From a checkpoint of a small mixture-of-experts model trained on Wikipedia: 256 experts in each of 7 layers, a softmax router.
Below are experts of layer 11 (counted from 0) of a mixture-of-experts language model. Rows are named router (the router's row for the expert), up (a neuron's input weights, with its number) and show model dimensions 0-127. Each number is 128 + 24 x the weight over its row's rms, rounded and kept within 0 to 255.
After each expert's rows: a language model's description of what the expert responds to. This comes from a sample of Wikipedia text that the model never trained on.

# expert 13
router [102 146 142 136 113 148  94 122 168 119  91 109 157 156 142 130 119 134 171 175  83 159  99 115 162 129 158 114 101 145 103 132 112  95 105 143 164 137 156 100 116 143 153  82 158 163 107 146 159 126 154 119 113 113 105 118 138 135 170 131  97 112 183 151 132 105 144 144 119 134 129 140 146 118 110 153 139  89 150 149 162 115 154 140 145  80 109 118 104 134 147 134 168 151  93 110 112 129  96 138 104 151  96 109 104 167 135 107 145 119 117 121 155 100 105 133 134  96 159 131 124 101  99 106  74 109 142 164]
up0 [136 136  95 104 151 143 102 142 108 137 112 121 120 103 121 166 144 140 116 147 153 107 106 153 127 149 132 180 126 106 107 118 153 105 141 120 135 125 120 115 109 101 126 178 114 111 130 114 118 123 110 131 164 110 129 122  91  75 151 149 140 126  99 132 146 118 118 139  96 130 113 210 121 112 142 101 108 112 176 114 111  86 123  90 136 117 141 143 152 150 131 168 123 112 136 156 147  79 102 115 150 157 123 160 182 108 108 159  65 129 114 151  98 100 156 137 152 148 146 101 128 167 112 103  96 117  96 101]
Description: Letter n, table digits. The letter piece n inside words like Mag-n-olia, Ig-n-atova, mag-n-et, plus single digits and blanks in sports stat table cells.

# expert 44
router [111 129 112 152 113 120 156 112 138  96 121 146 122 143  82  86 178 107 143  80 130 122 171  78 157 155 128 172 101 158 136 142 139 127 121 141 151 139 117  94 113 136 142 102 152 149 113 134 132 107 123  95 125 135 159 139 122 146 106 115 119 141 174 133 147 143 166 159 128 114 111 120 107 147  94 183 133  72 134 147 127 118  99 156 138 133 164 151  87 118 122 128 143 141  95  94 141 116 107 127 122 166 145 136 106 112 107 117 114 102 122 140  97 103 170 144  83 114  99 121 166 115 104 178 152 105 135 173]
up4 [104 137 109 166  93 149 172  97 133 140 156  80  79  92 120 140 104 135 103 128 155  88 138 134 139 128 138 120 124  79 116 111 173 102 139 145  91 152 129 127 105 126 146 116 139 169 116 130 107 109 134 119 120 173 127 105 119 155 163 119 144  95  94 141  97 162 116 164 121 168 177 153 164 155  93 112  99 154 163  96  94  89 114 100 154 142 136  88 169 168 142 149 146 146 137 119 141 127 103 147 131 145 118 163 134 148 131 115 121 144 150 163 142 136 146 139 150 102 131 103 124 115 120 141 101 132 160 115]
Description: Initial N and cl. Initial letter N/n starting words like native, northern, nineteenth, nobles, National, plus Cl, R and other capital word starts.

# expert 47
router [123 156 118 127 127 120 169 118 108 133  78 144 108 103 141 103 134 161 123 177  90 171 139 139  77 175 155 163 147 101 165 121 144 107 122 110 105 126 135  99 109  95 122 134 152 125 177 105 143 126 126 144 154 103 104  89 155 155 130  75 145 114 148 133 143 108 122 146 149 132 103 111 140 135 114 133 114 154 143 100 136 113 120 114 129 111 171 148 159 112 139 105 109 134 151 158  88 134 108 124 159 120 124 108 135 125 125 136 145  82 167 183 133 148 151  91 122 102 134 168 112  86  67 104 121 135 120 127]
up1 [115 143 118  90 135 144 133 150 124 103 114 118 137 135  89 128 120  88 116 131 106 181 110 110 153 148 132 154 117 151 133 133 129 151 108 162 131 120 138 149 157  91 117 147 152 107 117 136  97 166  88 119 111 125 127 169 103 143 133 119  93 143 128 122 125 121 137 124 110 148 103 172 173 137 116 105 155  70 143  98 136 151 168 118 138 161 128 148 150  99 133 112 146 133  82 112 144  75 118 125 150 159 133 118 102 118 127 113 190 173  83 118 113 162 151 102  96 135 141 123 157 119 150 150  50 135 118 126]
Description: Years and closing punctuation. Final year digits in career and filmography text, plus heading marks, sentence ends and table pipes, like 202(2), 201(6), ==.

# expert 8
router [114 124 142 154 131 166  98 137 147 164  92 158  85 109  91 109 120 158 125 156 117 115 102 123 160 169 165 124 166 120  88 153 103 173 119 151 160 150 133 163 167 120  67 114 155 147 120 108 129 139 122 129 107 138  97 108 120 144 139 115 114 123 124 149 126  90 123 135 153 121  89 111 146 103 138  97 154 130 158 110 117 127 128 136 121 138  91 112 142 146 118 140 157 139 158 180 141 155 126 174 109  92  96 110 125 118 161  99 101 151 133 127 133 142  81 131  84 120 153 110  89  89 110  93 114 117 145 114]
up4 [153 102 120 133 154 118 149  72 136 105 162 115 117 116 140  93 143 102  89 118 121 139 142 142 133 139  98 140 181 147 132 171 131 169 118 111 134 133 118 138  99 143 159 153 124 146 103 149 169 120  95 141 117 131 139 136 155 160  90 149 172 173 118 109  86 164 119 139 123 150 135 115 126 152  85 124 138  68 106 148 126 159 139 118 125 110 111 151  70  96 132 133  94 142 154 153 110 132 110 116 130 118 116 159 130 139 123 129 115 119  79 144  90 127  91 153 131 120 131 127 121 111  78 132  65 129  94 152]
Description: Preposition "in", "during". The preposition in (also during, into, throughout) and forms of take, often starting time or place phrases, e.g. in 1941, came into effect.

# expert 26
router [176 116 139 120 148 177 118 128 135  97 108 125 136 173  72 141 147 130 138 120 111 138 137 144 168 113  99 113 142 141 154 149 124 109 115 142 129 107 112 130 171 118  92 122 159 153 110 119 143 156  84 103 159  95 144  91 147 113 102 133 161 122 126 131 114 135 145 136 110 100 160  88 159 129 125 155  97  83 120 104  93 179 112 133 118 170  94 133 128  98 137  98 104 116 113 104 141  87 141 118 158 149 162 114 117 146 112 163 140 167 104 131 109 149 163 128  73 154  77 123 136 122 129 125 158 103 136 144]
up1 [131 161 149 143 107 119 130 112  85 164  65 125 169 112 129 143 138  90 105 148 174 166 113 152 109 164 124 150  93  90 142 109 132 148 137 149 117 149 118 144 129 127 100 115 130  82 124 120 107 130 140 104 158 146 154 134 130  90 112  89 126 175 180 149 175 147 118 137 141 146 100 148 144 129 122 114 134 127 140 123 145 127 112 173 128 179 158 147  99 116  91  88 123 108 150  94  74 151 132 125 167 151 152 150 145 139 162 128 103 102 134 124 132 101 119  90 149 128 126 107 108 151  99 127 100 133 127 129]
Description: Capital abbreviation starts. Single capital letters beginning abbreviations or codes, mostly in sports tables and party names, e.g. PD, Pts, KAN, PRD, PSOE.